Weights of a small mixture-of-experts language model, trained from scratch on English Wikipedia.
Size: 13 layers, width 640, vocabulary 32000.
Experts: 128 squared ReLU neurons an expert, 4 picks a token, a softmax router.
Training: a variant of Muon for the experts, 1226M tokens, 10237 steps.
Below are experts of layer 4 (counted from 0) of a mixture-of-experts language model. Rows are named router (the router's row for the expert), up (a neuron's input weights, with its number) and show model dimensions 192-255. Each number is 200 + 40 x the weight over its row's rms, rounded and kept within 0 to 999.
After each expert's rows: "mostly gets" lists some tokens that are sent to it at least half of the time; "gets" lists some tokens that make up at least twice as much of what it gets as of all text. This comes from a sample of Wikipedia text that the model never trained on. Tokens count by the router's weight.

# expert 9
router,151,211,95,225,221,181,129,242,280,247,212,245,172,149,174,264,143,235,185,194,178,262,161,187,171,282,239,203,202,211,235,220,253,199,248,152,182,191,251,225,233,167,185,177,102,183,196,163,224,200,189,190,226,214,122,190,219,181,202,224,189,202,142,219
up0,227,156,150,233,168,237,222,194,170,188,278,200,171,205,173,198,168,162,204,306,186,151,179,166,223,124,282,189,152,138,210,187,211,201,188,230,203,180,230,238,193,207,231,132,148,146,241,264,177,138,194,160,225,142,221,282,198,137,187,261,278,209,216,197
mostly gets: " Wi", " Animal", "th", " JPL", " Theatre", " Loch"
gets: "'", "th", "a", "ta", "ko", "ant"

# expert 11
router,140,193,178,198,239,184,223,200,212,125,205,237,196,217,172,166,184,184,256,191,225,165,283,185,173,139,182,204,142,241,219,215,203,137,197,194,165,152,193,195,202,219,242,144,119,165,202,108,281,157,279,235,172,195,234,181,175,206,122,173,222,225,228,226
up0,197,229,236,249,216,220,255,163,192,215,197,249,238,229,173,167,314,284,199,225,199,185,209,161,224,161,201,225,189,208,302,176,193,234,169,133,154,209,137,230,272,195,202,226,104,205,196,135,199,218,196,83,177,241,93,190,243,258,210,130,198,163,112,204
mostly gets: "):", ":", "5.", "3.", "4.", " |"
gets: " |", ":", "|", ";", "):", " -"

# expert 49
router,210,172,204,187,192,209,185,235,154,242,139,206,177,164,211,222,185,254,135,259,167,189,170,195,244,187,281,135,213,192,236,233,190,228,184,236,141,198,210,202,197,221,199,231,214,196,174,227,176,159,239,137,139,249,214,156,211,249,170,180,281,236,240,221
up0,166,200,239,230,205,239,191,140,237,168,172,160,253,205,156,206,245,226,223,235,216,221,242,215,139,192,157,167,247,310,230,181,166,198,169,190,203,174,167,223,154,242,181,266,133,236,178,206,162,195,228,204,262,202,210,176,202,203,233,163,210,273,189,222
mostly gets: "nia", " my", " His", " our", " Syrian", " Ana"
gets: "an", "-", "'", "a", "en", "ian"

# expert 59
router,164,197,188,238,241,145,239,185,160,194,222,184,176,174,225,144,185,114,184,180,240,160,170,192,255,195,232,182,193,132,152,186,214,244,276,261,249,159,184,174,120,186,236,215,194,116,262,227,215,194,207,207,209,164,242,198,237,194,178,167,246,225,177,241
up0,237,177,165,174,234,175,211,135,210,215,222,158,242,237,211,224,246,211,228,239,163,207,192,227,214,182,160,203,182,213,180,185,260,169,158,274,220,181,207,221,247,222,227,156,183,128,258,149,194,163,243,183,199,265,178,260,225,336,198,144,171,216,244,168
mostly gets: " |", "):", " 3;", " 5;", " 13;", "\";"
gets: " |", ":", ";", "/", "S", ");"

# expert 19
router,146,225,255,176,195,197,215,265,288,215,247,184,256,183,134,230,241,189,268,210,268,175,229,191,201,101,153,121,225,230,198,183,140,139,209,210,248,229,152,243,197,204,244,186,145,203,190,196,212,125,239,165,153,218,206,209,184,186,162,148,204,187,204,185
up0,225,181,210,183,177,168,265,216,194,233,164,161,207,217,140,183,242,141,192,212,202,211,186,191,174,123,193,215,192,184,215,196,161,213,190,158,218,183,133,149,212,198,228,173,149,290,175,156,240,211,250,169,179,261,258,133,201,208,119,218,263,225,167,205
mostly gets: "il", "am", "na", "m", "p", "ch"
gets: "m", "b", "p", "l", "h", "mb"

# expert 57
router,170,155,148,224,190,161,210,240,198,195,135,181,173,159,241,102,246,150,172,177,187,204,169,217,165,216,252,160,118,116,73,147,244,223,198,193,199,167,244,234,181,261,246,187,174,203,195,188,189,214,147,226,243,232,228,210,155,164,222,196,178,196,224,215
up0,147,181,181,244,216,204,243,246,255,182,80,228,143,216,267,213,169,122,206,177,149,167,258,273,163,160,132,157,172,250,228,310,173,145,162,223,188,195,159,197,206,204,218,139,278,218,178,240,206,222,216,173,184,199,159,201,206,176,201,160,180,192,248,149
mostly gets: " how", " of", " using", " where", " that", " featuring"
gets: " of", " for", " that", " the", " to", "ing"

# expert 20
router,216,205,155,178,172,228,223,202,225,178,161,145,124,211,218,117,212,223,188,198,236,221,231,178,192,241,182,197,125,154,189,183,245,230,230,191,145,207,204,306,194,258,233,280,133,215,238,261,162,170,181,195,173,260,151,188,247,211,192,247,124,219,236,161
up0,194,293,159,192,236,243,204,159,231,201,190,172,184,203,283,163,214,221,172,186,179,249,208,265,199,247,155,154,207,236,156,263,236,188,201,199,197,214,159,247,158,223,156,183,220,157,204,241,166,194,266,167,211,254,228,256,217,206,175,209,241,175,190,223
mostly gets: " among", "During", " During", " entire", " largest", " continue"
gets: " of", " to", " among", " up", " than", " times"

# expert 15
router,253,219,278,151,157,208,192,238,119,225,128,243,241,212,172,204,112,182,201,157,245,249,128,135,177,208,222,139,164,231,203,192,238,212,188,175,126,201,246,181,226,145,134,235,164,167,186,204,200,196,142,208,179,153,290,188,193,163,216,213,248,88,237,239
up0,217,237,143,232,207,122,147,227,189,228,273,190,227,208,205,235,119,219,186,272,145,164,253,163,215,192,228,241,201,187,219,219,227,133,220,161,210,189,200,196,175,245,185,208,214,202,216,301,216,178,174,146,241,136,349,212,153,171,171,197,273,185,179,240
mostly gets: " Genus", " common", "hylum", " Binomi", " variety", " such"
gets: " of", " in", "x", " such", "{", "ish"

# expert 10
router,227,208,248,173,213,217,243,244,202,180,154,169,130,184,146,146,147,173,225,263,180,186,217,227,208,126,139,232,170,201,160,285,207,188,162,225,217,190,244,205,101,180,170,143,225,179,207,187,212,205,246,215,170,212,208,259,179,177,187,167,207,104,245,252
up0,259,183,205,155,125,172,212,138,206,284,255,177,256,111,226,197,175,184,159,169,195,264,187,139,179,241,210,214,179,200,176,216,268,258,144,185,205,265,326,209,185,157,219,275,181,230,198,169,272,169,265,267,199,186,185,187,206,158,203,204,195,192,184,177
mostly gets: ",", " 2018,", " 2015,", " 2010,", " 2021,", " 2020,"
gets: ",", " and", ";", " with", " but", " which"

# expert 53
router,190,163,275,222,266,243,252,230,197,220,227,180,213,190,215,273,217,133,177,206,314,237,202,116,209,199,152,189,229,200,174,244,223,218,200,187,197,264,128,168,206,197,217,208,169,286,222,135,196,175,275,193,141,157,211,213,152,206,210,202,156,148,253,192
up0,149,167,196,220,222,205,219,177,219,177,222,173,158,268,144,165,270,190,151,132,233,242,226,189,209,239,289,197,249,222,209,133,185,188,204,163,234,196,284,217,215,191,205,268,138,242,145,208,189,172,217,169,178,178,206,193,176,222,134,233,266,172,105,205
mostly gets: "c", "=", ".\"", "\".", "===", "|---|---|---|"
gets: "\n", "==", "===", "c", "=", "===="

# expert 60
router,144,220,218,208,197,248,204,246,236,225,196,237,212,253,232,232,178,201,148,201,205,237,178,224,236,137,250,232,218,100,297,241,192,207,145,270,204,216,249,193,287,176,119,258,260,301,268,174,245,146,165,171,275,272,236,181,233,259,144,202,135,166,198,249
up0,152,237,231,144,208,223,207,169,178,171,244,205,246,197,176,185,244,242,184,149,244,193,175,183,227,186,282,205,257,207,291,136,200,214,191,248,264,205,178,266,278,282,260,143,237,224,221,127,235,266,224,183,183,166,187,172,209,290,212,195,268,189,254,147
mostly gets: "ir", " can", " may", " must", " social", " center"
gets: " to", "ir", "a", "in", " can", "til"

# expert 32
router,271,171,173,239,196,172,169,151,178,226,240,160,256,206,262,180,213,189,219,178,204,194,136,147,173,227,193,276,197,189,203,256,170,210,156,228,206,224,202,242,198,166,229,265,154,204,161,236,284,189,152,203,183,183,138,201,226,238,224,173,254,170,246,194
up0,187,168,179,226,233,130,166,236,242,201,171,202,89,194,206,233,289,243,217,174,223,192,252,213,216,158,194,190,215,210,215,194,219,180,220,180,211,258,206,166,211,192,257,208,154,206,64,230,224,143,175,184,260,289,254,273,217,190,191,151,313,224,185,131
mostly gets: " into", " be", " being", " Tony", " onto", " better"
gets: " be", " into", "==", " \"", " a", "'"

# expert 55
router,200,218,257,138,233,186,234,118,187,209,212,146,244,219,82,225,294,215,203,214,219,241,175,200,205,161,179,144,251,251,178,198,137,196,279,194,193,218,193,257,132,197,242,151,239,214,189,156,186,193,140,246,158,197,235,203,214,237,210,163,193,128,233,179
up0,154,252,217,243,198,253,183,209,196,219,184,183,176,160,182,157,153,153,183,237,166,200,248,143,268,232,206,183,222,285,157,164,200,209,147,184,214,94,244,237,180,216,174,261,187,165,271,237,134,243,209,249,176,189,206,231,169,264,181,214,168,144,230,193
mostly gets: "pi", " p", "ucci", " Tom", " Pro", "f"
gets: "y", "at", "d", "r", "t", "to"

# expert 52
router,198,144,211,219,161,200,135,255,126,184,194,217,222,208,231,205,184,216,229,221,220,104,179,157,214,160,257,150,166,191,190,314,178,257,172,241,261,173,175,220,159,228,203,255,224,183,173,205,177,269,213,184,231,267,303,164,208,268,147,214,244,258,175,189
up0,185,225,207,186,204,287,136,267,194,178,221,190,168,163,192,207,240,212,224,198,195,222,208,216,218,221,224,195,302,172,240,232,198,159,225,243,175,163,233,227,189,221,203,257,282,222,147,137,213,177,144,145,135,216,210,193,190,220,196,163,236,208,174,188
mostly gets: " Carolina", " Public", " Robert", " Thomas", " Gracie", " Virginia"
gets: "al", "a", "el", "nia", "d", "th"

# expert 16
router,192,122,241,182,253,125,223,224,156,251,196,167,258,134,183,241,154,272,209,294,178,238,231,217,232,281,236,222,193,202,251,149,212,272,254,217,234,166,235,132,278,170,144,230,144,205,143,205,184,256,194,180,168,190,188,242,217,194,197,179,300,238,205,173
up0,238,166,289,175,117,155,164,224,238,148,167,121,248,202,190,243,163,173,131,226,207,283,192,200,202,189,194,122,221,232,261,208,166,170,185,183,267,275,140,134,140,242,177,168,155,169,126,188,126,228,182,120,228,221,122,218,129,191,166,138,110,272,174,190
mostly gets: " is", "He", "His", "This", " Its", "M"
gets: " is", " (", " was", " a", "\n", "A"

# expert 42
router,197,243,126,163,234,196,155,191,223,143,140,139,206,218,249,119,247,186,198,209,186,236,229,208,194,240,217,238,207,124,216,175,176,255,201,219,211,200,167,137,222,235,191,222,197,147,215,237,176,202,185,167,187,252,75,198,210,191,248,212,175,196,160,146
up0,209,182,195,180,175,212,109,266,243,230,246,177,242,208,181,206,196,248,335,158,255,202,240,197,197,143,212,169,209,196,208,176,216,223,186,111,203,169,203,181,203,242,223,202,211,208,200,172,149,221,221,263,210,186,197,179,185,190,339,209,208,152,209,134
mostly gets: " is", " was", " are", " were", " has", " can"
gets: " was", " is", " are", " were", " has", " had"

# expert 47
router,185,172,293,180,210,232,198,211,221,127,159,257,227,209,172,180,234,246,166,228,194,215,151,173,216,229,127,186,158,228,135,170,184,194,268,254,244,242,153,203,154,178,143,228,176,205,256,152,248,157,189,179,211,139,153,280,217,209,220,222,257,168,246,180
up0,179,219,190,189,202,163,210,144,149,250,221,216,248,171,269,206,198,236,185,129,194,246,252,202,226,148,213,171,179,151,241,240,163,103,193,159,232,168,189,175,197,197,169,296,184,120,175,296,210,201,192,300,232,151,200,182,180,215,112,177,237,203,253,190
mostly gets: " 4", " 6", " 2", " 5", " 8", " 10"
gets: " 2", "2", " 3", "3", " two", "1"

# expert 56
router,199,253,211,230,177,166,256,230,222,193,128,214,196,223,181,217,167,117,175,206,155,226,217,241,210,203,165,189,218,171,160,108,208,133,188,194,168,232,189,170,187,137,224,164,222,292,196,113,219,205,171,183,202,179,144,234,186,195,203,214,201,186,133,203
up0,199,174,222,200,302,192,151,189,161,215,128,192,182,184,239,184,231,170,236,182,258,207,228,227,92,202,206,223,237,211,195,179,237,193,277,204,183,164,196,171,253,204,207,166,146,216,214,210,283,147,221,182,201,229,196,183,172,207,204,254,131,159,174,194
mostly gets: " by", " during", " with", " under", " After", " without"
gets: " by", " with", " in", " at", " By", " under"

# expert 35
router,195,171,192,224,279,183,234,249,203,173,182,198,193,277,148,190,249,214,217,217,156,198,243,293,131,242,216,234,162,234,176,155,299,226,193,219,231,157,212,214,186,186,245,210,233,193,161,186,194,271,237,219,253,204,195,242,161,154,213,232,182,175,192,175
up0,266,213,144,171,195,194,202,271,169,211,207,119,174,135,117,268,234,261,158,234,190,228,276,207,248,157,164,174,124,203,242,145,181,232,241,230,184,143,209,224,301,182,200,205,187,178,135,217,237,225,171,106,259,170,167,227,246,229,223,215,277,181,191,169
mostly gets: " from", " against", " between", " From", "From", " studied"
gets: " from", " of", " at", " with", " on", " in"